Below are experts of layer 2 (counted from 0) of a mixture-of-experts language model. Rows are named router (the router's row for the expert), down (a neuron's output weights, with its number) and show model dimensions 96-191. Each number is 50 + 12 x the weight over its row's rms, rounded and kept within 0 to 99.
After each expert's rows: a language model's description of what the expert responds to. This comes from a sample of Wikipedia text that the model never trained on.

# expert 25
router:63 48 54 51 37 65 60 57 34 49 37 46 41 60 35 60 83 47 46 75 44 58 70 41 65 42 38 34 46 55 48 41 57 31 39 68 70 50 54 68 61 42 51 53 44 59 57 69 66 83 49 54 24 29 43 56 40 49 49 51 71 52 39 71 78 54 68 44 66 54 63 57 50 47 51 47 27 62 44 41 53 64 52 57 34 37 54 56 46 71 51 35 36 37 46 45
down0:51 40 32 53 49 39 44 51 48 40 55 50 56 53 35 61 43 57 67 32 55 55 47 38 37 51 47 41 35 37 56 40 22 67 40 39 62 50 61 53 43 52 48 35 59 59 58 30 71 49 76 46 41 35 49 45 39 56 51 53 56 38 54 57 45 46 29 48 38 52 74 43 61 36 39 38 58 37 69 30 63 34 31 39 19 61 48 63 53 34 43 63 51 51 46 47
What it handles: Name endings, years, infobox data

# expert 46
router:56 48 54 39 46 60 59 36 42 55 36 66 82 58 67 30 67 77 63 39 37 39 28 63 42 72 57 41 42 33 20 36 43 45 52 50 45 60 45 47 42 40 49 58 38 65 66 52 51 55 34 36 53 59 50 60 56 64 35 68 52 50 61 57 58 37 44 39 36 51 39 48 64 51 44 50 57 57 82 44 31 57 45 55 64 33 71 56 66 56 46 59 59 37 35 50
down0:78 68 60 48 58 48 43 34 50 44 49 52 46 36 51 57 67 59 56 60 67 46 44 50 65 58 56 33 50 55 43 68 60 41 56 42 72 35 52 42 63 52 46 54 31 53 36 57 45 42 73 43 48 30 62 50 38 71 70 54 50 49 54 39 38 52 62 41 64 60 67 69 51 29 55 32 42 24 52 58 46 61 44 47 43 54 75 63 11 85 47 41 40 56 59 73
What it handles: Year prefixes, mid-word vowels

# expert 45
router:38 57 71 46 50 43 39 38 27 40 65 42 42 62 51 40 57 46 60 34 65 53 24 55 69 70 76 48 46 53 56 42 49 69 49 24 38 41 55 38 59 64 57 48 52 55 78 31 29 41 45 50 40 33 48 31 30 59 80 57 34 43 62 34 33 68 50 39 46 46 32 65 67 60 51 60 55 58 53 66 66 42 50 54 31 46 30 39 55 35 51 66 52 52 26 57
down0:45 54 57 48 44 75 40 51 22 34 55 56 53 43 52 61 50 45 36 37 64 50 34 44 45 41 45 57 48 39 55 44 46 49 62 66 33 63 55 32 28 56 44 42 51 53 52 32 61 42 50 54 34 78 39 48 60 46 63 56 29 43 43 45 44 51 61 63 42 58 61 59 75 66 36 66 52 29 47 60 52 65 45 45 46 48 58 36 65 61 58 34 40 47 35 72
What it handles: Table values and genres

# expert 63
router:40 35 49 50 37 53 51 54 36 47 41 52 59 29 58 49 60 37 39 57 52 51 63 45 44 51 48 48 35 50 45 43 61 51 48 27 56 43 68 59 41 48 42 55 41 53 52 70 32 44 35 52 57 59 54 67 36 41 50 75 65 43 48 58 55 45 32 64 57 37 37 00 64 58 81 53 57 59 64 64 37 57 58 55 23 45 54 70 47 55 53 54 42 54 61 48
down0:48 42 34 52 44 39 58 58 61 47 30 35 60 87 42 35 55 35 31 70 39 59 46 46 39 33 45 45 53 51 39 46 46 53 51 52 53 48 50 41 59 72 53 50 70 56 46 33 66 60 54 40 57 44 59 74 63 53 44 57 56 49 46 43 47 64 31 62 49 46 58 50 65 56 29 50 49 30 33 47 43 57 56 44 42 60 52 47 46 47 56 70 73 49 50 62
What it handles: Of-phrases and suffixes

# expert 41
router:57 40 70 84 55 45 35 44 59 41 66 62 38 33 57 36 59 51 64 42 31 59 54 47 50 34 38 68 68 37 56 88 56 33 36 50 50 41 61 37 33 46 59 62 44 55 39 38 77 64 47 50 56 51 56 46 72 61 41 40 79 52 51 59 60 51 57 28 51 40 57 54 49 49 70 59 54 41 41 47 72 69 66 60 81 42 51 53 57 33 40 42 55 50 54 28
down0:75 42 36 56 58 43 56 45 63 53 59 67 38 34 53 51 63 31 49 31 50 47 51 71 54 43 72 34 36 33 54 60 57 38 42 69 46 80 47 48 58 57 55 41 30 72 52 47 56 41 40 44 66 50 53 39 54 54 62 62 56 51 52 55 64 48 48 60 67 32 48 58 65 55 50 36 34 26 34 51 39 68 58 50 44 51 58 65 65 45 42 48 39 20 47 59
What it handles: Sentence-ending punctuation

# expert 51
router:55 28 49 41 34 46 58 31 65 27 27 46 30 54 57 38 66 35 69 47 44 58 34 48 33 47 87 62 38 45 46 52 48 64 74 43 38 56 43 39 39 39 56 60 53 52 30 48 34 41 45 57 60 41 35 44 59 56 53 41 28 74 69 37 30 52 77 18 35 57 55 67 58 37 51 56 52 68 55 61 50 44 62 37 32 55 61 68 63 60 57 54 46 48 45 54
down0:59 58 53 51 52 47 47 57 36 64 27 63 51 39 55 46 45 75 47 52 49 51 30 40 63 62 44 53 74 62 57 41 38 48 44 53 55 55 50 70 59 41 54 64 47 35 53 64 49 49 34 60 52 42 45 66 50 62 72 59 52 82 51 42 50 51 57 60 55 40 56 69 41 50 22 24 33 68 43 48 71 60 23 57 54 47 67 67 30 49 51 43 44 49 48 46
What it handles: Name fragments and table cells

# expert 2
router:53 39 52 61 65 57 61 46 66 60 53 42 41 50 48 39 51 52 47 51 45 57 82 55 42 65 63 40 64 55 72 44 48 33 71 49 62 56 55 45 45 40 23 76 35 35 52 70 49 55 59 57 41 46 53 32 39 37 42 65 46 41 65 60 65 49 38 50 49 58 43 49 47 56 43 63 42 67 58 43 39 45 63 41 57 51 73 45 54 43 41 41 45 32 67 66
down0:56 37 56 35 51 49 51 47 40 83 66 77 49 41 59 50 46 53 58 49 47 50 45 36 52 50 66 51 44 57 53 40 45 76 66 67 46 33 76 35 64 37 69 44 68 48 41 46 44 84 51 56 74 17 39 58 47 55 46 59 50 53 33 47 37 40 32 54 48 63 59 39 51 49 45 41 48 46 39 60 75 53 47 58 48 64 56 53 67 26 39 32 31 46 42 48
What it handles: Name-ending word pieces

# expert 17
router:62 31 51 46 44 74 48 52 57 53 55 39 43 65 41 54 55 45 43 54 70 52 57 68 53 44 51 51 44 53 48 56 69 47 43 46 61 42 75 41 51 50 13 46 34 70 40 46 68 63 63 48 63 63 52 32 36 52 47 60 53 37 67 50 47 43 57 46 52 64 39 36 52 41 61 50 36 41 60 59 44 58 62 64 47 58 51 47 37 31 58 69 54 49 36 31
down0:36 48 58 45 70 43 58 65 19 60 60 52 63 43 53 66 46 48 33 57 59 32 43 66 55 40 50 43 20 54 44 53 44 55 42 44 48 59 49 56 27 40 43 58 27 73 34 52 51 33 59 37 70 65 47 50 50 70 70 42 43 60 52 66 52 67 38 81 55 49 48 44 56 51 29 45 36 31 79 70 57 44 45 46 30 57 31 41 48 54 53 75 57 70 52 53
What it handles: Possessives and adjective endings

# expert 24
router:60 57 36 56 62 56 43 47 47 45 41 48 72 52 62 62 73 47 44 56 49 51 52 40 47 37 38 44 51 36 53 20 55 62 51 63 48 39 45 54 43 37 45 47 46 30 30 59 63 59 43 48 31 46 42 68 44 59 35 38 45 32 83 66 66 79 64 40 64 50 25 44 62 45 51 45 46 55 54 46 42 71 69 54 58 24 41 56 54 40 72 34 52 53 67 40
down0:57 50 52 59 62 45 60 58 51 47 52 28 48 44 39 59 64 33 45 50 51 46 42 56 43 44 68 25 33 57 60 56 54 36 58 53 46 63 70 55 45 62 31 58 47 61 61 55 68 47 60 36 62 69 42 30 49 71 53 63 46 47 71 63 31 42 50 77 58 37 50 49 18 42 63 30 21 34 46 76 52 44 44 60 42 47 67 44 44 57 40 46 61 50 63 29
What it handles: Of and suffixes

# expert 32
router:40 26 43 52 60 47 33 45 58 48 53 18 50 68 68 52 62 46 59 23 35 37 56 54 29 48 44 48 37 44 50 70 54 66 49 66 55 45 53 50 52 43 42 66 30 32 43 57 50 37 49 55 27 57 45 54 54 53 58 57 39 54 44 22 44 36 52 39 44 59 59 46 38 54 45 63 40 82 63 47 58 46 57 56 54 45 59 85 53 72 23 39 25 48 45 45
down0:55 57 28 50 26 49 64 61 63 70 85 54 45 49 49 49 44 59 37 61 43 58 66 51 57 41 34 47 49 46 43 57 54 46 48 50 44 57 39 41 35 48 73 49 49 30 45 38 45 71 54 30 52 56 52 64 64 54 36 44 44 43 37 63 41 44 63 59 42 42 48 25 82 39 56 48 42 61 53 54 42 33 45 36 48 52 19 47 60 75 48 72 42 39 42 37
What it handles: Word-internal suffix pieces

# expert 26
router:51 44 47 55 67 48 58 44 72 50 54 76 26 46 73 50 40 49 34 26 60 63 35 39 60 34 60 53 69 45 53 29 42 32 45 33 60 59 31 68 32 60 67 53 31 73 39 59 55 52 36 58 15 48 59 58 51 46 30 63 74 63 23 49 42 54 52 38 60 42 41 45 55 32 55 50 64 59 37 52 58 45 53 60 32 59 52 56 54 56 37 61 44 45 53 40
down0:46 39 48 58 47 38 59 35 77 68 54 24 41 65 39 40 37 56 53 59 50 66 61 66 30 62 32 45 44 54 45 45 33 39 54 28 52 51 44 72 36 38 63 44 58 36 38 48 50 36 56 20 60 51 60 71 40 40 28 60 70 53 51 36 59 36 59 44 59 39 75 53 51 55 27 41 35 28 54 41 55 60 53 68 41 29 54 57 65 63 60 41 68 66 57 42
What it handles: Section and sentence breaks

# expert 52
router:50 53 52 45 44 51 30 73 47 38 68 46 51 48 54 50 67 59 46 81 71 39 75 34 59 58 44 54 33 64 45 51 57 40 60 45 55 62 42 41 56 69 43 35 73 43 33 47 65 61 65 44 70 41 48 60 60 46 65 13 47 52 52 55 56 41 52 34 54 64 46 48 38 42 53 52 51 39 48 56 56 44 37 58 60 43 46 48 44 45 58 67 56 46 62 49
down0:36 48 47 44 51 65 42 57 43 54 54 48 58 40 40 48 31 36 49 45 53 52 63 70 64 60 27 39 48 57 53 59 65 63 52 52 61 61 61 41 40 21 56 55 83 64 46 56 65 44 68 56 39 77 54 38 56 49 52 46 41 73 34 55 33 52 53 47 56 51 36 71 45 49 32 45 53 40 46 57 59 66 60 43 50 32 49 52 55 49 50 51 56 58 42 47
What it handles: Verbs and possessive determiners

# expert 31
router:59 34 58 36 38 58 63 51 57 43 57 45 51 42 47 55 71 48 50 67 45 57 42 48 61 47 45 33 45 66 73 60 50 41 48 59 43 48 37 69 41 68 30 29 44 42 59 63 67 45 45 41 50 38 46 40 38 28 30 78 59 43 46 74 64 48 55 57 54 25 41 55 37 67 41 47 57 29 61 46 43 43 49 48 42 41 55 45 28 55 29 60 38 29 59 50
down0:49 62 46 41 33 42 48 57 48 63 54 52 44 60 73 67 29 43 54 42 52 35 47 60 75 52 19 55 55 50 47 51 20 64 39 52 51 53 43 39 42 38 22 24 42 42 42 40 43 45 28 64 48 45 67 62 79 38 54 43 44 35 27 58 29 55 63 57 60 58 62 47 51 43 41 64 62 84 61 45 53 37 40 44 57 41 50 37 55 63 41 45 40 45 58 43
What it handles: -ist/-ism/-ian suffixes

# expert 7
router:67 63 40 63 38 57 42 41 45 31 57 51 52 59 76 76 55 52 21 56 53 52 75 51 68 64 58 47 57 63 61 39 50 55 48 40 44 56 63 63 47 58 34 84 51 48 58 32 55 58 59 39 45 43 54 33 27 34 60 65 44 48 55 68 34 57 66 45 30 64 38 57 56 48 54 46 48 37 65 34 42 45 58 49 34 60 46 49 33 34 38 70 70 56 57 46
down0:52 65 47 58 63 68 45 71 56 63 36 38 43 46 69 34 46 35 39 46 61 51 45 62 41 49 70 41 41 52 51 32 75 50 34 40 40 43 63 70 36 62 69 66 49 47 48 40 48 57 51 57 41 52 19 55 49 53 45 43 49 48 33 54 61 71 49 58 31 66 66 52 45 44 59 45 46 67 67 54 53 36 38 50 65 55 45 59 49 21 51 40 44 52 47 61
What it handles: Adjective/adverb suffixes, "and"

# expert 62
router:37 53 50 39 56 40 55 39 37 59 47 69 49 40 49 49 55 61 45 40 62 35 21 68 38 35 47 55 52 30 30 30 42 34 42 52 43 76 51 65 49 57 61 49 62 41 37 26 54 52 65 51 50 69 54 46 46 50 51 48 59 52 57 67 29 47 62 30 50 48 41 48 39 46 34 39 38 61 47 50 54 35 38 47 46 57 43 52 44 47 47 42 53 49 67 50
down0:45 46 49 25 31 45 52 40 31 49 42 43 61 55 31 67 49 61 30 20 32 33 40 43 56 57 56 50 57 68 43 58 48 39 55 40 62 25 50 60 47 40 63 49 55 42 29 52 37 43 62 49 50 47 45 54 49 66 64 56 42 58 69 36 50 65 59 52 46 26 58 48 70 46 59 59 51 60 37 44 60 60 41 75 45 46 65 53 50 66 61 45 47 53 32 35
What it handles: Word-start pieces after punctuation

# expert 37
router:55 36 50 53 39 46 45 52 50 46 32 51 26 53 39 56 49 46 72 62 35 72 51 36 28 52 30 54 44 57 82 46 38 56 34 79 40 53 31 57 50 43 58 23 32 25 52 72 60 48 11 26 53 53 43 64 55 58 58 61 60 52 50 51 60 78 64 50 47 30 62 56 65 53 59 57 35 40 52 48 48 65 62 50 28 46 46 36 69 55 46 45 47 55 56 63
down0:52 32 63 53 58 39 46 34 58 53 67 51 59 49 53 31 26 53 53 40 52 48 60 24 48 68 51 72 55 45 25 66 46 28 61 37 43 60 39 44 49 76 49 54 55 59 53 64 51 54 67 48 66 34 49 64 71 54 53 38 66 73 69 78 41 49 54 53 50 58 35 56 71 73 43 45 66 62 45 67 35 62 63 49 50 33 52 54 74 60 66 55 54 37 43 41
What it handles: Mid-word syllables in names